Weights of a small mixture-of-experts language model, trained from scratch on English Wikipedia.
Experts: 160 tanh GELU neurons an expert, a sigmoid router.
Below are experts of layer 6 (counted from 0) of a mixture-of-experts language model. Rows are named router (the router's row for the expert) and show model dimensions 0-127. Each number is 200 + 20 x the weight over its row's rms, rounded and kept within 0 to 999.
Before each expert's rows: "mostly gets" lists some tokens that are sent to it at least half of the time; "raises" lists some tokens whose logits its average output raises strongly, later layers aside. This comes from a sample of Wikipedia text that the model never trained on.

# expert 49
mostly gets: " (", " \"", " “", "{", "^{(", " (#"
raises: "eg", "gue", "left", "bl", "east"
router,212,245,175,207,206,180,180,173,185,175,207,223,196,200,206,165,185,209,177,201,193,213,208,214,229,203,218,173,173,194,208,163,200,165,198,183,187,184,203,240,238,216,218,190,227,229,201,160,225,196,225,185,224,175,225,208,188,208,198,193,210,195,234,177,190,208,217,209,167,201,199,230,183,246,207,226,222,223,178,186,197,161,204,200,198,167,179,216,198,184,222,232,179,191,192,192,226,164,192,209,179,195,196,186,185,213,190,184,178,188,216,217,243,197,222,226,192,184,210,184,196,177,232,230,186,212,209,212

# expert 35
mostly gets: " AUT", " RUS", "ropical", " Professor", " Czech", "chen"
raises: "ious", "profit", "ledge", "looking", "aceae", "dha"
router,225,209,180,209,227,173,184,179,181,181,227,227,173,180,221,178,178,220,174,194,213,207,213,218,227,191,220,175,237,198,221,183,169,176,190,181,200,218,213,221,178,210,225,181,220,216,184,174,216,178,229,180,215,173,228,186,184,226,226,178,193,193,203,183,190,180,184,195,200,224,181,229,192,222,181,222,217,219,176,223,179,179,211,220,193,220,171,222,188,188,227,217,184,214,185,185,221,176,207,218,189,172,214,195,178,216,173,180,176,172,228,217,205,174,226,223,172,190,216,178,201,179,228,216,177,227,224,223

# expert 15
mostly gets: " season", " League", " album", " number", " Cup", " year"
raises: "slav", "ń", "ef", "ł"
router,234,210,168,212,216,185,177,163,174,187,230,220,177,176,212,187,190,220,184,145,202,203,199,210,215,218,224,188,223,193,218,212,195,177,223,169,202,221,205,208,184,206,222,172,207,192,169,157,229,193,222,189,250,153,219,191,161,213,217,208,211,205,188,188,195,166,167,204,191,226,165,214,187,212,208,217,202,210,183,240,201,183,207,219,200,216,187,209,189,184,224,210,226,209,204,175,220,201,197,229,200,171,206,215,186,173,187,182,190,181,224,220,203,189,218,215,177,187,225,187,223,206,212,226,198,213,214,223

# expert 18
mostly gets: "ment", "ac", "ect", "am", "oc", "all"
raises: "able", "er", "shire", "qualified", "ative", "ier"
router,231,232,168,197,224,180,190,186,163,199,210,221,186,189,232,182,184,227,186,182,194,210,209,200,217,172,227,188,223,200,233,194,178,171,211,168,192,214,214,195,160,200,221,176,229,201,183,184,203,188,239,200,219,180,243,209,165,204,228,192,213,190,201,170,190,186,192,207,180,224,180,232,186,208,193,219,215,208,171,211,194,165,200,222,202,220,181,208,199,178,216,213,184,209,204,222,214,187,211,228,200,186,219,186,190,226,176,174,155,191,228,210,213,166,211,207,180,191,224,175,173,195,248,198,181,219,223,204

# expert 25
mostly gets: " by", " include", " like", " included", " including", " with"
raises: " the", " two", " "
router,197,206,167,220,227,175,217,228,227,203,212,207,169,218,234,172,199,217,171,181,190,244,211,211,226,170,174,194,192,197,215,160,179,181,181,174,188,195,192,206,239,209,188,193,191,184,190,183,207,202,216,226,214,209,203,195,181,210,208,207,208,200,187,209,198,184,206,159,252,230,174,232,208,212,170,170,211,194,206,234,177,172,168,208,219,197,195,208,205,207,211,203,229,227,196,188,208,211,192,221,210,189,167,196,212,172,179,199,172,182,206,187,177,182,216,214,145,186,216,190,197,170,232,190,201,219,232,208

# expert 50
mostly gets: " years", " him", "---|---|---|---|", " States", "ers", " life"
raises: " on", " to", ",", " there", " included"
router,231,227,173,208,219,186,195,187,193,192,216,228,168,200,206,184,195,227,165,189,224,214,224,200,206,188,234,168,230,204,224,187,174,177,196,201,204,212,207,226,159,190,214,206,213,219,198,202,191,184,221,162,220,192,224,161,171,242,217,190,228,202,201,205,194,163,178,218,186,228,172,228,211,233,204,197,214,232,180,194,187,198,200,232,169,200,173,216,192,193,197,182,205,214,202,199,220,214,203,216,207,189,236,168,182,189,178,196,177,193,227,220,227,162,219,175,170,196,183,185,191,170,212,179,179,221,200,207

# expert 28
mostly gets: " $", "There", "|---|---|---|", "ven", "What", " what"
raises: "looking", "profit", "osaur", "shaped", "aceae"
router,225,209,181,210,227,175,184,180,182,183,227,227,173,180,220,179,178,219,175,195,213,207,212,218,227,191,222,175,234,198,221,183,169,176,189,182,199,218,213,221,177,209,225,181,219,216,184,175,216,179,229,181,215,175,228,187,184,226,225,178,214,180,204,184,199,177,183,194,200,223,179,227,190,222,181,223,217,218,177,224,180,179,211,221,194,218,170,222,177,189,228,216,182,214,186,185,232,176,208,218,190,174,215,195,179,215,173,181,177,173,226,217,205,175,225,212,173,190,218,179,199,179,227,217,176,227,224,224

# expert 19
mostly gets: " de", " re", " c", " De", " Re", " Co"
raises: "-", "port", "s", "man"
router,241,214,171,209,205,169,195,170,169,184,212,234,178,184,193,174,173,234,172,198,216,217,187,222,225,184,216,186,219,210,237,199,181,180,183,195,199,191,216,227,210,182,207,188,197,191,175,162,221,185,233,196,189,187,222,196,186,235,228,166,217,177,188,200,198,196,193,175,171,223,202,235,187,217,206,201,210,216,188,207,193,183,206,208,192,223,179,205,187,209,231,221,200,210,165,180,213,178,211,207,187,184,217,178,174,234,175,182,180,171,227,214,188,176,223,227,179,203,194,158,232,195,222,201,187,213,222,229

# expert 59
mostly gets: "es", "a", "o", "i", "e", "is"
raises: "ly", "ness", " "
router,194,201,178,201,212,208,215,177,192,176,207,205,190,175,203,189,171,189,194,229,210,246,208,217,215,205,194,166,226,199,247,225,202,169,210,170,187,209,211,201,224,259,202,202,209,244,187,178,207,170,203,212,214,191,192,193,186,185,203,167,211,195,211,186,197,231,201,210,150,209,196,228,193,217,186,195,212,205,186,186,211,167,199,225,170,190,233,207,205,183,237,213,183,227,186,210,203,202,195,253,201,211,195,157,184,178,185,183,160,191,215,196,252,176,204,189,194,199,208,185,212,182,223,203,206,195,201,231

# expert 20
mostly gets: " made", " released", " known", " used", " found", " played"
raises: " themselves", " the", " them"
router,233,185,177,192,180,181,166,187,185,173,218,215,185,175,204,159,175,208,203,195,191,209,216,195,217,167,184,184,217,187,237,165,191,209,202,189,199,219,196,217,188,239,187,175,200,213,222,226,202,198,197,220,209,185,217,219,184,210,211,149,212,191,230,217,195,193,166,217,223,226,201,212,204,249,176,196,213,205,169,222,228,173,216,218,196,175,192,205,201,191,188,204,211,211,175,230,204,213,229,196,185,175,214,211,203,226,219,215,193,184,203,218,202,200,223,163,174,147,195,190,174,177,226,197,195,237,204,235

# expert 63
mostly gets: "\n", " well", "|", " come", " shown", "Meanwhile"
raises: "ts", "-", "S", "af", ";"
router,213,203,177,214,201,180,184,179,196,184,226,224,221,164,219,173,194,199,172,224,249,225,209,211,230,186,217,181,224,204,218,193,198,171,230,188,187,187,200,215,186,190,213,189,206,198,190,183,226,194,213,171,193,211,238,186,197,204,207,195,220,189,214,216,189,240,191,219,218,215,186,213,178,219,198,217,209,228,174,193,175,149,189,233,213,210,178,195,199,215,221,223,163,197,176,191,203,199,211,242,206,171,212,222,187,174,197,201,185,176,241,174,208,178,223,166,180,181,209,170,201,180,231,203,178,223,226,226

# expert 44
mostly gets: ".", ").", " more", "\".", ".\"", " Union"
raises: " The", " This", "\n"
router,253,208,165,212,212,172,183,201,164,197,225,211,195,196,207,179,170,196,181,185,211,203,226,226,227,192,208,176,203,200,245,209,170,176,169,183,212,217,218,216,211,185,208,192,219,216,197,181,200,178,223,175,217,185,234,186,159,215,218,185,223,193,216,199,188,165,210,190,177,208,199,217,199,221,180,213,197,207,187,265,185,176,207,200,201,213,199,210,179,177,224,202,202,220,191,198,208,175,201,215,205,179,194,191,177,227,170,187,171,178,217,200,235,164,232,221,165,203,206,192,213,189,214,204,201,232,237,207

# expert 36
mostly gets: " \"", " “", " un", " ", "‘"
raises: "”", "\".", "\""
router,212,219,187,195,219,175,211,168,202,207,234,203,223,191,214,196,167,165,188,218,192,239,197,178,203,210,218,184,183,202,221,178,186,160,209,162,173,190,182,230,177,198,192,193,200,225,177,195,218,192,237,190,208,191,204,181,188,224,208,189,217,196,192,200,194,208,155,175,174,222,212,246,213,211,190,217,209,206,194,164,195,185,214,230,200,190,181,214,207,166,237,194,238,161,214,216,212,175,238,182,181,178,191,197,212,197,189,200,180,206,217,219,218,206,220,242,181,191,228,167,215,175,224,216,210,200,224,218

# expert 9
mostly gets: " January", " September", " March", " August", " July", " June"
raises: ",", ":", ";", " ", " |", " in"
router,220,184,172,209,233,172,179,203,178,170,231,227,193,166,214,200,184,197,180,199,227,189,206,209,215,224,215,182,238,187,210,185,155,190,180,169,197,204,208,222,206,199,225,179,204,206,195,215,196,189,230,166,200,179,232,180,176,233,228,176,218,186,182,209,203,158,184,209,247,242,197,218,177,222,192,212,185,229,181,218,191,194,210,231,191,219,199,195,209,207,221,203,215,237,190,179,202,187,210,218,214,172,173,183,175,190,174,207,176,196,213,219,198,171,230,202,177,199,217,168,196,191,228,208,172,211,217,201

# expert 12
mostly gets: " and", " of", " from", " or", " for", " &"
raises: " the", " their", " a", "te", " one", " an"
router,208,224,163,207,216,181,164,191,188,180,211,232,217,212,235,202,150,181,192,201,193,211,248,233,198,185,210,175,161,210,210,191,219,170,209,209,178,217,193,210,216,200,232,192,226,191,191,180,211,193,215,183,207,215,202,188,198,181,231,200,214,197,200,203,199,203,212,170,176,234,159,214,239,246,204,193,226,227,179,218,172,183,186,208,225,189,167,246,192,201,222,208,209,217,175,202,200,210,200,194,202,173,213,194,200,177,196,205,178,202,203,159,171,186,196,179,175,188,179,195,225,175,228,209,190,217,201,184

# expert 17
mostly gets: "|", " including", " such", " RUS", "ž", "="
raises: "ial", " way", "ire"
router,217,216,173,194,223,181,193,188,185,172,229,214,200,187,224,168,183,228,169,187,227,219,221,213,227,195,207,196,228,194,242,197,186,197,186,189,191,200,200,209,195,226,232,193,210,230,197,177,223,178,211,171,182,160,226,204,160,214,217,195,210,179,198,187,201,189,203,195,221,216,163,235,206,217,199,235,206,217,173,215,188,169,216,206,193,216,157,213,188,218,224,205,199,225,191,188,208,189,200,227,193,174,197,194,207,199,184,196,181,159,229,219,191,166,235,184,159,198,201,189,185,176,223,225,186,228,199,242

# expert 2
mostly gets: "ä", " human", " Kar", "м", "Plot", "í"
raises: "ious", "ald", "aceae", " £", "looking", "ative"
router,226,208,179,209,227,173,185,179,182,182,227,227,173,180,221,178,179,221,173,196,213,206,213,218,228,191,222,177,236,199,222,183,169,178,190,182,200,217,212,220,177,210,225,181,220,215,185,174,216,177,229,180,216,174,228,185,184,226,226,178,200,184,204,181,194,177,182,194,199,224,181,227,190,222,181,223,216,219,176,223,180,179,211,219,193,219,177,223,178,189,228,216,183,213,185,184,210,176,207,218,189,171,214,194,179,215,172,180,176,172,227,216,207,174,226,218,172,191,217,179,200,180,228,216,176,227,225,225

# expert 58
mostly gets: " Russia", " Japan", " sea", " Award", " Republic", " pop"
raises: "aceae", "ship", " genus", "ative"
router,225,209,179,208,227,173,184,180,181,182,227,227,174,180,220,178,178,219,173,193,213,207,213,217,227,190,221,175,237,198,221,184,170,178,188,183,199,217,212,221,179,210,226,180,220,215,183,173,216,178,229,180,216,173,228,186,183,226,226,178,217,177,202,183,201,177,182,195,198,225,181,227,190,222,183,224,216,218,177,223,181,177,213,221,193,219,171,221,194,190,229,217,182,214,185,185,192,176,208,218,190,172,214,195,179,215,173,180,175,173,228,216,205,175,225,210,173,190,216,177,200,180,228,217,176,227,223,225

# expert 48
mostly gets: "ง", " Athletic", "Review", "Gls", "ا", "ะ"
raises: "profit", "aceae", "songwriter", " Pictures", "wide"
router,226,209,180,209,227,173,183,179,181,181,228,227,174,179,221,177,179,220,174,195,214,207,212,218,227,191,221,176,236,198,221,183,169,176,188,183,200,217,213,220,176,210,225,181,221,215,184,173,217,178,229,180,217,174,228,186,185,225,226,178,196,192,202,181,192,178,183,195,199,225,181,228,191,222,182,223,217,219,177,224,180,179,211,220,193,218,171,222,202,190,228,217,182,214,185,184,209,176,207,218,188,173,213,195,178,215,172,180,175,172,228,217,205,175,226,203,172,189,217,177,201,180,228,216,175,228,225,224

# expert 3
mostly gets: " whether", " —", "@", "partial", "−", " −"
raises: "ed", "generation", "ended", " Result", "ent", "source"
router,233,210,180,172,233,187,181,210,184,184,211,217,183,212,228,165,179,214,186,233,205,216,207,225,233,191,218,186,212,206,224,192,222,172,169,167,200,227,207,221,181,222,220,169,219,218,175,179,202,197,207,164,227,194,214,169,185,236,231,188,205,196,198,210,199,155,162,198,198,218,192,215,199,214,181,225,220,213,181,226,179,183,172,196,194,234,180,227,207,208,200,231,197,194,163,184,222,198,191,225,204,199,217,200,188,199,189,198,190,176,218,189,211,156,230,200,168,209,218,185,186,192,214,191,181,224,211,237

# expert 41
mostly gets: "0", "ga", "gi", "way", "que", "ger"
raises: "wel", "ck", "ough", "stad", "gar", "law"
router,226,211,170,208,227,178,174,172,181,192,225,231,176,183,207,172,177,227,177,188,208,202,203,213,222,195,222,171,217,209,224,184,177,179,167,207,191,235,207,211,179,227,220,177,225,203,193,187,233,194,234,190,211,192,228,184,180,219,225,174,211,191,205,187,204,162,182,208,184,227,184,222,195,208,180,227,212,218,197,221,182,172,206,219,202,212,173,216,183,199,230,216,194,219,188,191,199,188,213,228,186,181,209,191,185,216,175,187,168,162,233,192,208,170,228,238,168,184,211,191,201,176,227,207,182,227,209,227

# expert 40
mostly gets: "S", " B", "D", "C", " D", " C"
raises: " |", ".", "ym", "&"
router,228,206,169,206,238,146,206,185,207,185,212,225,201,167,220,202,168,199,181,213,164,197,196,208,218,208,214,201,255,205,234,182,186,163,187,170,178,213,170,209,195,206,233,175,220,222,183,179,179,160,209,191,182,195,211,199,193,212,226,177,219,195,213,177,201,247,207,181,218,216,199,223,176,208,213,199,202,211,178,201,205,191,186,209,202,251,212,214,201,180,224,210,160,207,185,196,201,185,208,213,205,198,196,186,192,167,170,202,188,176,229,181,177,189,217,237,186,189,226,189,203,185,225,223,198,214,220,207

# expert 14
mostly gets: "ó", "vi", " Pop", " Uni", " Bang", " rock"
raises: " manuscript", "profit", " inscription", "fiction", "cies"
router,225,209,181,209,227,173,184,179,181,181,228,227,173,180,221,178,179,220,173,193,213,208,213,218,227,192,220,175,236,198,221,184,170,174,189,182,200,217,213,221,177,210,226,180,220,216,184,174,217,177,229,181,216,173,227,187,184,226,226,178,207,190,203,183,190,180,183,194,200,225,182,229,190,222,181,224,217,218,177,224,179,179,212,220,194,220,169,223,184,188,227,217,181,214,185,185,206,175,207,218,189,174,213,194,178,216,172,180,176,172,228,216,204,174,226,199,172,191,217,177,200,180,228,216,175,227,224,222

# expert 24
mostly gets: " it", " dis", " f", "pp", "gg", " part"
raises: "ed", "ors", "ing", "ers", "ation", "ations"
router,227,239,172,211,213,173,200,170,170,217,215,214,197,197,194,159,179,218,179,179,213,192,211,183,220,212,211,223,205,208,229,185,183,195,195,208,201,215,190,209,162,185,207,176,208,191,200,214,219,190,198,184,212,198,232,190,176,228,228,196,206,200,217,165,188,150,149,215,187,233,200,208,201,211,166,220,232,201,181,199,154,168,205,236,203,199,188,192,195,212,212,229,200,184,207,236,200,181,205,196,186,199,223,208,185,246,181,197,176,178,213,195,251,206,216,200,203,224,211,183,205,176,217,203,178,232,214,198

# expert 54
mostly gets: "Final", "OP", " eliminat", "AT", " tackle", "Schedule"
raises: "ious", " Baptist", "aceae"
router,225,209,180,210,229,173,184,178,181,182,228,226,174,179,221,176,180,218,175,194,213,206,213,217,226,190,221,176,234,197,222,186,171,177,189,182,200,216,213,220,176,210,227,181,220,215,185,173,216,177,228,181,217,174,228,186,184,225,226,178,212,184,204,183,184,177,182,194,199,225,180,227,192,222,182,223,217,220,176,222,181,179,208,220,192,219,172,220,206,188,229,216,184,214,186,184,207,177,208,217,188,173,215,194,178,214,173,180,176,171,227,214,203,175,226,223,172,188,216,178,200,179,227,219,176,229,225,223

# expert 10
mostly gets: "ka", "stad", " unique", " original", "น", "ová"
raises: "aceae", "ière", "looking"
router,225,209,179,209,227,172,184,180,181,181,228,226,175,180,221,177,179,219,174,194,213,207,213,217,228,190,221,176,237,199,221,184,171,176,188,183,200,218,212,220,177,211,225,181,220,216,184,173,216,178,229,180,216,173,228,186,184,226,225,179,216,187,202,183,197,175,182,194,199,224,181,228,190,221,183,223,217,219,176,223,181,179,213,220,193,219,177,222,190,190,228,217,182,214,186,185,221,176,207,218,188,172,213,194,179,215,173,181,176,173,227,216,206,175,225,211,172,190,216,177,200,180,228,217,176,228,224,226

# expert 23
mostly gets: "'", "gu", "’", "ial", "log", "ical"
raises: "troph", " Alabama", "mate"
router,224,198,177,212,223,171,190,179,180,185,220,228,175,183,212,183,178,212,174,192,194,215,225,216,226,182,225,185,226,197,213,197,172,186,180,189,190,199,210,233,187,203,231,180,203,212,177,182,219,185,225,170,219,171,219,203,169,220,227,179,210,183,206,194,205,181,176,220,187,223,188,224,204,222,167,218,211,223,176,236,179,190,198,238,205,221,171,216,199,183,230,218,191,209,185,183,210,176,203,224,191,175,217,192,188,242,171,180,178,170,229,209,176,172,229,217,181,190,222,183,198,182,229,211,175,212,223,220

# expert 52
mostly gets: " Genus", " Synonyms", "inomial", " Density", " Starring", " Died"
raises: "”", "\".", "century", "action", ".\"", "Historical"
router,224,221,178,208,224,200,175,158,170,203,219,219,181,183,206,165,188,195,184,207,219,213,229,211,201,205,223,179,213,186,223,184,199,169,175,176,205,231,182,215,206,204,212,165,233,222,183,179,196,172,229,185,231,205,212,186,184,201,220,185,207,182,191,207,192,176,163,193,205,211,199,235,225,182,182,233,214,220,194,242,177,173,197,212,166,220,183,203,198,207,223,207,200,195,205,182,224,210,220,190,155,181,229,184,180,171,191,165,191,195,236,212,236,183,216,207,178,202,211,200,173,179,213,196,204,225,236,214

# expert 6
mostly gets: " had", " has", " have", " would", " will", " may"
raises: "he", " ", "ho"
router,223,211,174,199,218,169,173,184,209,184,229,211,196,185,210,209,192,187,211,192,195,192,210,189,226,195,210,170,231,204,221,165,187,165,153,196,195,242,218,229,215,188,224,201,234,219,203,177,221,201,213,182,196,176,244,205,181,214,212,177,213,183,229,180,196,183,171,225,203,226,165,216,222,224,181,223,195,188,183,196,191,191,186,253,202,223,172,219,198,200,209,223,197,224,198,202,209,168,198,194,185,178,216,178,208,210,177,180,180,185,214,200,227,200,228,156,200,174,185,188,183,191,217,212,185,176,225,233

# expert 30
mostly gets: " Al", " Su", " Ni", " Se", " Sa", " Ne"
raises: "ever", "ise", "th", "earn", "$$", "terminat"
router,210,181,187,181,222,196,222,193,167,220,195,197,159,222,229,190,187,184,184,215,185,229,182,237,212,210,230,173,229,217,229,211,205,177,220,171,182,186,179,190,215,173,205,180,217,217,174,185,205,183,222,173,206,196,212,157,198,204,198,196,210,186,182,180,204,209,220,198,215,208,168,208,198,209,205,193,194,221,202,191,206,210,207,178,182,240,169,216,199,254,220,236,175,173,163,215,196,152,194,226,212,182,201,188,200,228,182,193,181,198,210,191,178,180,206,208,188,248,194,183,177,166,214,214,215,225,211,215